config.yaml
n_experts: 96
d_shared_expert: 0
hidden_act: "swiglu"
normalize_top_k: true
balance_bias: true
optimizer: "muon_variant"
learning_rate: 0.00559
batch_tokens: 65536
Below are experts of layer 2 (counted from 0) of a mixture-of-experts language model. Rows are named router (the router's row for the expert) and show model dimensions 0-127. Each number is 128 + 32 x the weight over its row's rms, rounded and kept within 0 to 255. Numbers have three digits each.
After each expert's rows: a language model's description of what the expert responds to. This comes from a sample of Wikipedia text that the model never trained on.

# expert 62
router:141124095180096147118127142168108112146148110125162172104139113171158058093089117125142150107150138115148192220106119127095173093131111106087133135095157191122132116140137156176133111107111105110134121117214173123160128184114125168190101097115124065142151115129114051147147083168102129161149100133159103089193120118085104054112131147120109142162111113156126163110104171126120221127080
What it handles: Table column separators. Pipe and semicolon separators between cells in sports statistics, election and discography tables, usually following numbers or empty cells.

# expert 30
router:201122086145101159104151131182110114131140154109120182103121119133143031076092134107132175124139142122159146223127081131075149094128100115117125139118134187090121119170151140178150115071115107089166164120193156146172107151125083167168129094174112088166153113114131076124143131167095110138131113140187099130168119123110090061089120133127116141164112113118147154112117131159179206125062
What it handles: Table cell separators. Pipe separators between cells in tables of statistics, sports results and lists, often after numbers, names or blank cells.

# expert 45
router:095172143120131114117148152111114150145156152193114127168136097115137155096135139105141139113167200057087105144104135136186182162060126148191145089214133179101100074144090077099139133113156155114113166120171159101134126051188076161156140175121086147099184145090135109121139135169150115091189144101138140151124117123067140120152133107131121110086137174154126107132158123163110185135182
What it handles: Capitalized name openings. Capitalized first syllables of given names and proper nouns, such as Al, El, Gu, Fat in Fatma, Pet in Pete.

# expert 9
router:170123147097188171156119140130154106120121172116136134145121152152102094164091126116136137122189161117075139126166150184144120088130113148145129160109052057129077166125071130164098159138173183120113075176172138154111144122115163133194151158127095125134114157150115087145134137123191049131193106108095069153107121135198090133134134119157170125101172124163175125178123121187100124087177
What it handles: Function and noun words. Common function and general nouns like that, which, such, name, number, area, census, especially surname and population fields in gazetteer articles.

# expert 61
router:100148142161137173151148177120137194126096134142138100098137185171141127110120163094127144089150108056075103136161137143119162115101152159142103153099090108138093214187097126130073128125158143133127134165156133147109148098140194157124137150200131069102083161145111104132129130138190121162146107109110111105131127097137084118157054092134163087079184204155088066144130141199102131136105
What it handles: Field labels, list keys. Label words in infoboxes and lists before a colon or pipe, such as Genre:, Location, Date, See also, Time zone, median.

# expert 44
router:182116074113162115104142119126113188053133214117151118089134121133094110144120091108140134125238180096117185177127157133144093098111111190129094176149098125147101135130119132131104124136155151168150172156178132163125162106133173152175156153108143086113118143087076142139154138194181151145147076104095097105128135187149186111151122119124166074127162184117090100136126138134144179114161
What it handles: Colons and word-middle clusters. Colons in times and labels, semicolons and table bars, plus inner clusters like sh, ew, w as in other-w-ise, erfor-sch-en.

# expert 47
router:138167138142162137094150131078170146103150139180164118100137139110099077123131141154113142106166144112097129157143162179152145115126113149137079157159105127085100123170132116094082089163172129075147094123167139098057175074142120117194154138135134146111165126216141106145174101191169114128180154127150094165176167106129164073153153082125133077070147173099086147200156127091160173101111
What it handles: Foreign name fragments. Syllable pieces in non-English names and transliterations, often Filipino, Japanese, Serbian or Korean, such as Kra-gu-jevac, I-wat-ani, Le Gu-in.

# expert 39
router:131155129136102174114095161082145162093077120124187144095179200142084127088112124107134144114148144134149138143128155183110177174085127129117105077110082157150145106157106153119081121136142148164142107158165167140136134122040122135149151112128126139158102134177144140177145095077112165092132177103078142118113232152138167093109115144121144123123183190186110145140159095128193193099182
What it handles: Proper-name words. Whole words starting names of people, places and teams, such as John, New, North, Green, Santa, Cornwall, often in tables or lists.

# expert 51
router:096174096154167136126120172080162182099106143124119119106191124068152083145128108112163167126152125092095108136121209151087135148102182159165129131126099093126087188137135139178101116167171138118128143135148153135122179158149102203171163141109109092147117176150102137145152098086199148191157147096154161188093142136131138071042116111144154143119134120088166118155136129112184117067127
What it handles: Months, years, time words. Month names, years like 2009 and 2015, and time words after and before, in dates, timelines and table rows.

# expert 42
router:143146107110162155138106119099123116106106146159114144114138157142133132079162047138171146185157117123110116198212140197132122136102079161130079128188086118110073131161173065087132140134159191105117110163132136157145123165099187169184156162157139108136115136132098150127183146141127151110093186074114077131104145092174138115149068075130121121137173179143144114147201128147160132129091
What it handles: Apostrophes and possessives. Apostrophes in contractions and possessives, such as Joe's and Don't, plus the pronouns his, their, him, and pieces of Japanese text.

# expert 0
router:170183105104151166161129134122092138048119172112139091150145138111131110172131122123140163173154133091100127135123206174081077133116097169158103158146072203108060159155131102122119078180172178109166180152183155168152166145153170175138127193092163118129112129190120113093154105151142066172132094130107155148145139102154139100101141132169162107134175110155121131119179134121101113139088
What it handles: Verb-ending word pieces. Verb endings and participles such as -ed, -ing, -ated, and whole verbs like used, known, located, often after was or were.

# expert 50
router:119128106127162140108068097165125133144092133166122146142171128177130091098204088114213142100171161146100113155166137173136066144118163185109066114164096139122111158159102088119109116145159154126178120185144167107128212131121149112168159134122130118102134163121092107136168184151155148093121109113134061152155154084160149073124134122097117125154171209146083111159199080139114145099141
What it handles: Final letters of names. Final vowels and syllables of foreign names and words, such as Giusepp-e, Pred-grad-u, up-da-te, Merck-x, in lists and tables.

# expert 21
router:129101084106226157115194117096132134129123208158159164138217108109148079127132109104103114086131137113104182155171114164156106154094150202084094165130094116143110172151139126073123092163150144080128151140173156111148186162108177118137168187089108130132075137120141116124145086146146124143156144091149166149148112095165135137120082123103109119068148111105153078212123149139136144137148
What it handles: Numbers in tables and dates. One- and two-digit numbers and year pieces like 18, 19, 1900 in tables, scores and dates, plus the piece ust in Australia and austr- species names.

# expert 33
router:146149111112166088131151098129137136128112187135127148145165150133138078130113082090145140132121118139096092191192157122125138152086090164171147190148124070124142142129086099103139128160165142132150099148156129130163182108092126123187224117127125051094063153156127092127138096148201127159121118064137107120146093079119195124079142129099129095143180153160147135173123059155185107125083
What it handles: Closing brackets and digits. Closing parentheses after abbreviations or labels, quotes, single digits, decimals, percent signs and braces in numeric tables and coordinates.

# expert 32
router:119122102115124105101146106139121137116089156142183136162148131109120097115120148148189151135191132100095115154121167176097110116055152195153107142150107101192131136131087087101086114173171165139144072142166160136107170135103157143169146118120052111042134140190108124142201151144154159125152144089168089160128133083141141107095113046153131057106137130103117130170105120158125160075186
What it handles: Mid-word syllable pieces. Inner syllables of longer words and foreign names, such as Rep-ub-blica, ad-vis-ing, ex-or-cist, Indiv-id-ual; also commas.

# expert 27
router:111190124157157139161120133122161117104054128220162103185145126107158063085134118109135148135150169111092173161128137177116125119116123142162054149146096085174094173162117156080086080170165134125103119127135142159085140071137164138144173149133109129107152143169145111145157144202159140095129142081151122176162163127147148137104094129126108108096134128103088104228133085117111183083103
What it handles: Name pieces and to. The word to, plus vowel-final syllables inside names and transliterations, such as ura in Laura, uta, Kur, and names Peter, Mary.

# expert 15
router:114140057106162119185103123114095126127132138189157176127145135121130073055113084102124189165178164096102152106122157132152127192100116185110121184144089148100145110139108113100095140137139112089182094122128131103118147142147109091111164135159081117068167117192120093141149176174169078140076102158132125157103219154173133130070098108106120120091168142166167119152148151098160111134182
What it handles: Clause-separating commas. Commas, and some semicolons and colons, ending a clause, date or place phrase, before and, which, but or the.

# expert 57
router:136115117107136129095130127112144169046081130145121144136181138150100114110154121099129197076149144122097146154139165147140100169097138126091083121119088099149106170136155142132120135137185161112130121108124136110069158138074105121158167120078168123070140147159108009120160147145113137148158164130098147168196108129077145143108164069128152140075155181169118127180096113218136154070139
What it handles: Prefixes, hyphens, table pipes. Verb particles and prefixes like up, out, over, co, pre, dis starting words, plus hyphens, dashes in scores, and line-initial table pipes.

# expert 3
router:133169119188151161144088171110095106122120159187147122115128159136128094129162135123119139151142166134104177149119202155120134134102139140150087097161112144116155141132102120146054112148162172159173082129133166114087172089100162128151176115084147105147136143166134128166152084103124070079161184080106147123106212173170134097068092123165123081120149150167152074192170087118174178129081
What it handles: Name-ending word pieces. Final pieces of surnames, given names and place names, such as son, ton, ley, ford, plus whole first names like John, David.

# expert 58
router:138154156157175189097111141120130130012152168156087111143160129137130094178096093141145148154155129091111129168170133136087139147090153120112101143182123152188163083142109129158103081134130137101150110128145158151081138159123159124130164185112164127135181180116066122079111119139178156163136124081148067121136147170113089090079067033132128131095165163127078153125137109119135087127095
What it handles: Clause-joining conjunctions, prepositions. and, in, for, with, by, or, where after a verb or noun, linking phrases, such as advert for milk, role in 1975.

# expert 54
router:127123136152152113124175102096137088044121173196161160142118141082137091143109138076119159139145105078090147181136116170128116112114082141124105154113085127133087132192139105100097098159180166098161131098206156170064182087128142170187197181141123114060159150173119064154134102179138119127124114137143082144194138117138162150146134109129152126096171139103120139151125127131111142077160
What it handles: Single-letter word fragments. Short letters or syllables split inside ordinary words, such as gu-d-geon, mi-l-k, and will-ow, plus pieces of table and election-box cells.

# expert 10
router:172150062133187194109098161127119171132124166124130172143201102095137092137132134097146147131143122131110146118124127138129131162142115148149080185171119099115101097115141087030137084177151121105171110107178174145121164143114187202153150084095127111132107103154163115142150133161157133093120098104150155104132110089167196175107139122087139132121178161202135096162099050135155157089115
What it handles: Digits in numbers. Digits and two- or three-digit numbers without a leading space, in tables, scores, years and measures, such as 96, 114-2, 100kg.

# expert 46
router:139142115066134166133185118165109150130162136200138143115227183091173086109143090101150109081170126134090145188137114193156131146105128158186110135178076086179103161151123128130087122143166189144105138099143120113082113132112128156153126134098079135132145142172145128122124167113192184157100128108078143164161125127093124135129128103187142114133172209146088104144196140124126162105138
What it handles: Capital letter abbreviations. Single capital letters inside abbreviations and codes, such as country codes ROU, LTU and FWAA, plus League and FC in sports tables.

# expert 11
router:157145108159194156159106104128079139097133136147129147147162136105114106087152115064164168133142132116095095171109129153139117127099107159106135096174059150112094141116137092088113124142182162103130128133192165110078167177073122133199125131149141112113094120183159100116168144127169137158181153080138080137206149108144175147149077120122168084136174159150079134227152122151163137073121
What it handles: Table numbers and dashes. Dashes, digits, unit letters and single-letter abbreviations inside sports tables, scores and data lists, such as 100m, 46kg, W 132-113.

# expert 22
router:145137093183159118128152078147094124140159139133134107143139147145136127167150094138154126145152145087101125170125155204076066138096154184098102119163100135177136145169108112074132135146142178120114151112115118152160152086134121132149184139131145153091156142175088064116150151109250136170100111126117090176143128113126185123119101160109106153117185158122071141217096085130102205112121
What it handles: Of and noun prepositions. Prepositions after a noun, above all of, also in, for, from, between; e.g. Minister of Finance, place of birth, type of.

# expert 40
router:171154102141188155101189106143115170127137145110128197169159133085143094174095103118164153137167109108105187117128156140139122103160137195104092161156076177111055113168156111069107130198164108107141147136144163106071191129129134169133130103180151128111131147125096135100112140141155182099130162116145169124147113090144174123133135130125151151104180159120135119163160065176196200090157
What it handles: Space-led numbers in tables. Numbers with a leading space in tables, scores, dates and career statistics, such as 1, 4–6, 48; also rare pieces like Ap-art.

# expert 41
router:120154076111190148141090159100075168120100125118116113080169151100105098069104102113150148086177189114116154168141104161114122166124121174127070150157104061155108147165096130122068061120169144132174091140192147149132155097136133106152170152101166094132148169092095134154146165120169149085166154092085155188138164131133152118129099129070139101120174156125127123177177077143122201142103
What it handles: Slavic, African, Asian syllables. Mid-word syllable pieces in Slavic, Hungarian, Lithuanian, Japanese, Ghanaian and Indian names, such as Sl-ova-k, Takoradi, Gauh-ati.

# expert 1
router:139135104145163154110144099143135110139104140204170124152166146081165074091183105079121119127183106076110151226147131186106147129087143138176119113156096131145110133136137146074056150130160165129136105180141138097122129146072108161183164118122090091098119138144178157143140161133203123079150098142158079132119179126110129197109104127101187097112178181114068111136120137133154116103109
What it handles: Capital initials, abbreviations. Single capital letters and short name-starting pieces, often in tables or abbreviations, plus abbreviation periods, such as World War I, U.S., CBS.

# expert 19
router:144149155117195173174131089108161205106084138160145103087165149132170090129138102120172102135178109125080128156133142163107147166079094162128093135158079071174095157176113123113097102179170136174137164195190135119070150137100162153169154117120115073128109135167119072087141097137134095191107133089127135159160148101150106156132117145168129112149180142153126131150172054111183131120146
What it handles: Numbers, units, symbols. Units and symbols in tables, coordinates and phonetic text, such as %, °, ″, km, $, 000 and IPA or subscript characters.

# expert 4
router:151163051115173107140140150128095196099123161127139136087203118152152105149100168113156194142154212082111125167138121151111115146125159179160141135103134152141091128190064091136113101115163184088145100107116210147144143165101085086137179133132143084107125149130098127112147135127174175164166112140089144176139130090161153132078109099156161133136171169167121143183157091160164166108130
What it handles: Quantity and time nouns. Time and quantity words like years, days, months, more, several, many, plus mid-word pieces such as inf-ant-ry and earth-qu-akes.

# expert 26
router:162205136136152166166113104120187130102118192100150105160166159150149041151095086106133140158134174142106138119153147136189099155100119192183154118139099128154112148140104117099113116119147138073117102180117134146154185158129153129167150155108139088100113170099094149123165144155114119125129134096106145200147137165126107140097148097165153106140151188193124096171203057162176107094074
What it handles: Adverbs and closing parentheses. Adverbial "-ly" endings (nationally, namely, commercially), adverbs like also, not, more, only, later, and closing parentheses after dates.

# expert 36
router:179179071130150138121133136168085156097110144099133104166107169120150057100186114123217170139121151099091136193129145133137096096060071122097118180163075090111127163138111130113095099132146150114100132170104156153131130139097109168173131178115141136094095147162087120094160141152129100111139096046136126178146097155123125130138092108160148106083149203206174141157110117094091149119155
What it handles: Plural s and brackets. Plural -s and -es endings and opening brackets or quote marks after a noun or name, such as Company (, dance-s, "skies".

# expert 48
router:151138117121165097142129132098152132040142192143175159145165162114143122116119092086136134160143146084099119142189139156096137163114075130119127228191121113120096101183166115121088120157172136102144102088154165101109165115075146115178154190135075097113093196135138100109131068158178088132182139105077101177190153143127104114130141145126141146095142147082107125158153139152168142108085
What it handles: Mid-word consonant pieces. Consonant clusters inside words, such as -cc- in mecca and soccer, -ss-, -ck-, plus blank cells and counts in election and sports tables.

# expert 17
router:148142108065126147143156100103113111133157130104120118113147146157114141115104089086216150104166145069071177119147117162102143144107143149139128128161116110112110165164147144113110019167144192101133099132172151117069165130120135158159156127168131082100120192146108136135180116108185109189184143110111080174183169114128129097126091090122120154134220174175135107141153086125159124122155
What it handles: Line breaks and word ends. Line breaks and sentence-final periods before headings or list items, plus word-final t after s, as in whilst, subtlest, didn't.

# expert 63
router:147123125113130155178156155105126154125095177130134154135161100180076091150180087148211188144196166037100139195134184165088115169112127159166110133125095149121123131112136100121119151156187148172170146134127138114123167092089103136146163166155092132108076193107140084120158090101169124150140119127128083142128162160164108094109137063161145065076130129087118157155122128133114146077152
What it handles: Mid-word stem pieces. Word-internal stem pieces continuing common words, such as mer-itor-ious, pot-ass-ium, part, win, rel, usually followed by endings like ed or ing.

# expert 13
router:147168126137111151187136187164146181129144100124085138174149158157103119068114156133129185138142093113106162119095146183087154173058154103145089165138051103133084155132102134113044131119148136162138147188157115154132123136064171083163188106126152109140095155089116144143193129173157098135144096109139139146113152156165102072107127128127141092152093125189135144183191139087167154135133
What it handles: Nationality and people nouns. Frequent content nouns and demonyms, especially States after United, plus people, American, British, York, government and life.

# expert 59
router:084109114119143144118119150143134197092180114182179150134088135077076136102183125158166132123172200089097143137113140141152146147117118164157126132141138138159077178153096170125118159147160146117154124124219167162116111083091114106147119154199109119156140186120157149122121122158135102174161142126158100125157198124156151147115137104180210140132128156198169140130140071195161177126129
What it handles: Name-starting pieces. Pronouns he/she and the first piece of capitalized names or title words after commas, periods or the, such as He-ss, Wh-arf, Sha-dows.

# expert 24
router:169131033102191177130133093103088171110126146124136142136169143086159122141130140129153230134148144120130109178127099140119128151126071123137083134167125104130105126148130112113135057113137147111150129140181178204100163088122116136179146127131096028119156185148134129143137113158190129143165093105174099184155146153116144092127109059114142111142140155090132130160177084148146147073153
What it handles: Heading equals and table pipes. Equals signs in section headings and pipes in tables, plus odd pieces inside foreign names, such as Marg-hi-eva and in-hi-bition.

# expert 28
router:147148106071173126150118156071125196071070143154126177171178164088152072147119138130161193105129188177075169174164168137100150118154079167141102131111108120095106115128088126139104132114175179096100082098112111134158170089081134140171152149130138138079132105179131121115156155115160167153158148121091121147137138144164091154107133079145109111087191157127059152155138101164096179132161
What it handles: Quantifiers and word stems. Quantifiers and adverbs such as more, all, out, only, no, and some word-start stems like top, inst-itute, acqu-isition, feel-ings.

# expert 55
router:125127065121196118098138107174115137134091127163153170197147130101165083118155095119128195100133094139147121176163128139167095129116169115123114123174130166155125154130183134083102070116130169142127112156142128158107154072042183130199125107104114092109155143136162122124128123132210094084178115141156069210107110163134117117113084108119159117130158151072114096140132152191167122084123
What it handles: Heading equals signs, periods. Equals signs closing section headings, such as ==See also==, and sentence-final periods, especially before a line break or new sentence.

# expert 60
router:138133076146153180097111115157072185133140164148169172092143158095098138135114108146189106117146126086085093164165151164108097116124096170135118082138186079107112163114130133157064153172148169129076135087168118161138115139099155101120171131149165138105091106173183112129208145186195081105151148132147130142102108107141146056096080095151118129092160174124169104136193123079107107136114
What it handles: Institution and title nouns. Capitalized nouns in names of organizations, awards, offices and competitions, such as School, Team, Cup, Award, Officer, College.

# expert 8
router:126110124160143164122159152069072124088167112178131114127160198110128093087129081110183120168163135093081172146174119167179124097088130132161073150158106109107058195146120103135109113107148176089169140135092167124116133099074150126132141130138125105130155154122137053106126106121138145155140114140153135225160153148157160159117104085131150109112169126125080161168161058159179146063149
What it handles: Hyphens and dashes. Hyphens and en dashes inside compounds, names and ranges, such as Yat-sen, Chinese-American, 1854–1912; also short words like so, that.

# expert 25
router:148133112113170160104091136165115119125106139167143143160155118130164113116150084082183153158143214138107171125167147182155077126098154195165108164125099085145086149132091099130069132117167137119148149101154182113147191103120113132182153116101159108057158216174129101157118125118150182137169137114160069140168229110138141143122142109114148114111154157155101111188113159140143140085139
What it handles: Mid-word vowel pieces. Vowel-ending word pieces inside names and words, often the final vowel, as in sure, Canon, Merano, Tsonga, plus capitalized openings He and Pe.

# expert 2
router:139206103171155132115101148122152145125060167195147134107174187129118099110113153073121157144173142110099121207181202163135084108137136145118119143149095113084106148153133107126080131140169151139136115172196174114121145068141124165135122197099116080085049165115082118162156162121140079211123084116103130143112129131116087168116100128129130107121165134131130082173120111171147130127141
What it handles: Infobox field labels. Field names and punctuation in dash-led infobox lines, especially taxonomy (Genus, Species, Order, Clade), plus military and architecture list fields.

# expert 53
router:145133070151140100159117095058131155148147141125170079177158147160137119118125138136150128132150152059109123124186094177109074131090084180096124116159124131187099186109160133105153152127138151143129154101131123142151158075139135160149142128089153139116132196148102084107157171152250078154116141124144109169107121116157133137086083125111152141132163149140124111220121099112128208071095
What it handles: Common prepositions. Prepositions like of, to, by, on, with, between, linking nouns or verbs to objects, especially ranges like from west to east, from 2013 to 2018.

# expert 29
router:143148119148162087110128124132124163056154183163115110094157131130107133126095100132165130096140192090108163142165108131202167151107146156101102184109141077131100151147106120124104073177148135090097103107156131141102218154131162125172172155119158117044111125188098101127162088147158105142125106146122141129224136107121104124167135123111117092117171168155131116167110089157178224131143
What it handles: After opening brackets and dashes. First token after an opening parenthesis, quote, dash or slash, such as (born, (and, (her, plus score digits after dashes in tables.

# expert 5
router:177117069124119156195150068146125154080130106108092188146184121172114135135112115082165157112192130088108207171132175154160098172122071151118071153156089135144130090158107125138136103146165165145118111163190180151126162138107174120142150190173160095119104157135047116125182114154136105163111141110123146175117141131173127128117128113140153106109128203154117077130154077101146124116090
What it handles: English word-final suffixes. Suffix pieces ending English words, especially agent and comparative -er/-ers, plus -ing, -ed, -ly, -s, as in build-er, steam-er, visit-ors.

# expert 56
router:083172109137172123152175098157171169079128114143149168130156137140085146169104100112176197150151156130110116157165104161058133127088146149160101138135050139127069101147163149161078131133152170143129138175162162121081162077139086182226151143115110162116136116191093105173149128121136108119132136094137175147179129108201107190116137111120094066139150141145104092161111112126121160114124
What it handles: Prepositions. Prepositions introducing phrases, such as on, at, in, from, under, as, with, by, during, often after past participles or commas.

# expert 43
router:126142127144193164146173152114112183094128172156158143118212131065136069149152123129121132070104123109102120140122113158161131173118169203105077166093057138118151197143125105115147135125134157090166141126153191118178141171122126148169163228133119108151138169119129124213126134088161109201125121103169162121130140122134126097066134119134143137122127132115155129178141152096164101139176
What it handles: Years and dates. Year numbers and year pieces in dates and ranges, such as 2006–2007, 1920, (1864-1943), plus United and vote-count digits.

# expert 6
router:105222089167143162156164171123143153115104144132163164118115161137087153128106164098162143143131141127089118154179187143063122123154103183126105120179139123184095098100099172094097145098126120039148118104116114185093133161071147105131170107139095062124075141155093130143163087145148112093129159185110127089135188096130154090130109128145145107095169185156131072140118136066092118105158
What it handles: Place and setting nouns. Head nouns for places, institutions and events after the or a, such as University, County, season, station, film, Castle.

# expert 38
router:193171086126146092133139155146090109120081151163171124079140112144090086108137045105174148152180170079108137163135138196138130131095166161148116156116076133065085148115121095122127086070178134151140127135147141141136171099134140138133156195121152113087132162131084118129154123118135100125138158083083166138134125117199134154084095088156146079136163155105104091178123079208162194131105
What it handles: Word-middle suffixes, demonstratives. Inner pieces and endings of words like Equ-ine, Man-uf-acturer, th-ous-ands, "-ed", "-ous", plus sentence-opening This, We, These.

# expert 37
router:128136108147120138154153115113139098130128208154184097119151158155078065151141144111159162198122141142096174157130157184151129130090131183144127121098073178126102128146099124113090115147153116142057173171116154058120138182092197118148159101131142157112172163134091115170162144137144113158121180102093131183120124056155093085062138161100148102119139122154090126168190114135168173105158
What it handles: Ordinals, kinship, determiners. Modifier words before a noun, such as first, two, other, his, new, American, plus daughter, brothers, and the suffix us in cousin.

# expert 35
router:178144088106177109095129140110129172114076147162122127130106124172050103133099145116179104177142145110096145139123130159133094090114125135175151130142060162104139169199181100091080162156137150134140111072207148117128138110122124142113219160093114095105132203128097090186147141118237153102128129134123169127165176134096117093143107139166160116130112175146145175150130114118134134156108
What it handles: Article the and breaks. The article the/The after prepositions, the 'the' inside words like synthesized or nevertheless, and line breaks ending infobox or list entries.

# expert 52
router:138205087154151121163150104117141099109104129191131125168123128097102062147129115113136145130173136110110116166130112205094163166087120152152088154141090136172153157149125164074091103178165235115145137128160177102142166063117147132149187137164116074099112140169137065127163111140155135079125125090111106162142154136079158156114145065189144117077152146086096118132124102144142167095121
What it handles: Mid-word name fragments. Middle pieces of names and less common words after a short capitalized start, such as Fe-ast, Go-alk-eeper, Li Fu-ch-un.

# expert 16
router:125137091113162142199150155166086178074063111145152095145123153115151076123084098136164124179147118131048213153189128142137033189133119114141106174102137106143122168137091129157128144173146142127156137177110140123107111102127122186141169178137141089096127121152165119111124095114140137098190120117084063125123129079138148062086143111173130150119143157169120116132130130151145188103172
What it handles: Quotes and clause links. Quotation marks, that, which, who and when, plus reporting or narrative verbs after a subject, such as said that, tells, scored.

# expert 31
router:128180097141142151153141109145125115091103163141128094159121195125160027118119105050181145159143125143099163178153111177105164130142135198129128143161088156194093145166146136063063103149160162133128117107146189155160179090129129126133160146123126064100108145166172127172141131103136081120115129084106128142143142085149167145111144027149110119086177137125126130171114130123148122095086
What it handles: Word endings, closing punctuation. Final pieces of words such as y, ve, ce, plus closing parentheses and quotes, as in Eulogy, Steve, Body", (aged 27).

# expert 49
router:132151078172165178145101122124131172120065184205124141126140154143143110169154149141178146117134183102100138181148164149086107121083111153191076141188148133130084183154129121035120080102172145111116151109163178086115140086120150120154141154132128096076124112136117116058195158134149119107114126095124179126150191127170115108109062124157107116125133147171145099187138081117118131141139
What it handles: Romance-language name pieces. Pieces of Spanish, Italian, Portuguese and other foreign names and words, such as de, la, and the o in Chano, Juno, Fundación.

# expert 12
router:140172098098164211147076173158116151150148139154126103139147182111090119115132123138151171130167171149102200151165177151091125148143135146101104150158128098101106157126153123131078096135148161144175124190126183159145159100121118115140174162077170091149099215114082103124205152133174120146123158097122163124132158166134109082098123143101092072126139191182126139174170085079119121132094
What it handles: Name-final word pieces. Middle and final pieces of proper names, especially country, state and personal names, such as States, India, Carolina, -ia; common in species entries.

# expert 7
router:156115061119125146203159132133148127131152114163157166163124226099146088137178145098139157182149158110089148130169155165088079103080106172113078121125114111158097143153103102131071157153170139165143118159159198133090160168085163114171146147181159114113094153138138117093162158170181131099155169151128092142126115173112139077078153105160154139080157138104122089181155081130116136081121
What it handles: Media nouns, word pieces. Creative-work nouns after the or a, such as film, series, album, game, plus mid-word pieces like p in Tropic, Strip.

# expert 34
router:098161091140176134199120154135048151098161155185116144113140149154136079091132172101133140113145138104091151180153129164107141117093130120110108108167130135096136130159117103097081112140173222161136103128115210094152156128124130164170185124126094100113126160126081098153142184098121107108149127089134101190126149192110147143074098103124177120132187180144158046144127101174135140123079
What it handles: Word-final name pieces. Final letter pieces of names and words, especially Indian and foreign names, such as Visha-h-was, Merk-ley, Meadowban-k, 29-th.

# expert 18
router:151120077121158114204122159116145216109067156170134108195147107142136086155159142162180140150187124113076140183110157162113142131104148192152098143143112152152079226124146112091075127110185140074125130160168100096150153100164094174139200132130138127132137157162163134098141110143100143083165144121119127151133152090116126132114133076123112132079180154152100171146155132154109142153182
What it handles: Word-initial stems. Opening fragments of longer words and some common verbs, such as transl-, surviv-, ret-, made, became, usually after to, the or was.

# expert 20
router:152198087077157150146107128087153194108101112160161110151194165137189082153155099152171161124140155086087127130190094171169115145117100207145104120177132119145097151151166139093141137114162142172132144104115146132096172154130087166145134176121173119140133193131093117115192122177171112117158133088186114150191135089143141143081100076126165081138147130116121141149161101137135177120074
What it handles: To, modals, ti piece. The word "to", modals like would, can, will, articles a/an, and the mid-word piece "ti" as in men-ti-on, pla-ti-num.

# expert 23
router:140108119112157140128150120094129131123095176144194127133135135144118111113150110128184120124163196058106110160133186135103171105093120184143095112138121178129093099184070142116148148113187137151167115109150170152106153172110157141201148168136089113120132185116163122114156111188144159154178114097125099118122229096118116153134134135181098109111178121099101090174101084142137201054149
What it handles: Sentence-start words and names. Pronouns and name-initial pieces at sentence or title starts, such as He, She, there, We, plus inner pieces like Si-tt-ard, Co-tt-on.

# expert 14
router:140141064125126149147105164110105095135084138111148163115097124155142151148115115112143255070148132038126180107175129147097097107106108133131136132117146153151098137121092140077155044148121165152119141170151101171079128151131097171171106116131171170146132143125142153074121061114182126145175166146145156138127157082098102155070136122153118135102125156146102158122186109139180087131170
What it handles: Sentence-ending periods. Sentence-final periods and the paragraph or line breaks after them, including breaks after headings and table rows, as in "long." and "statistics==".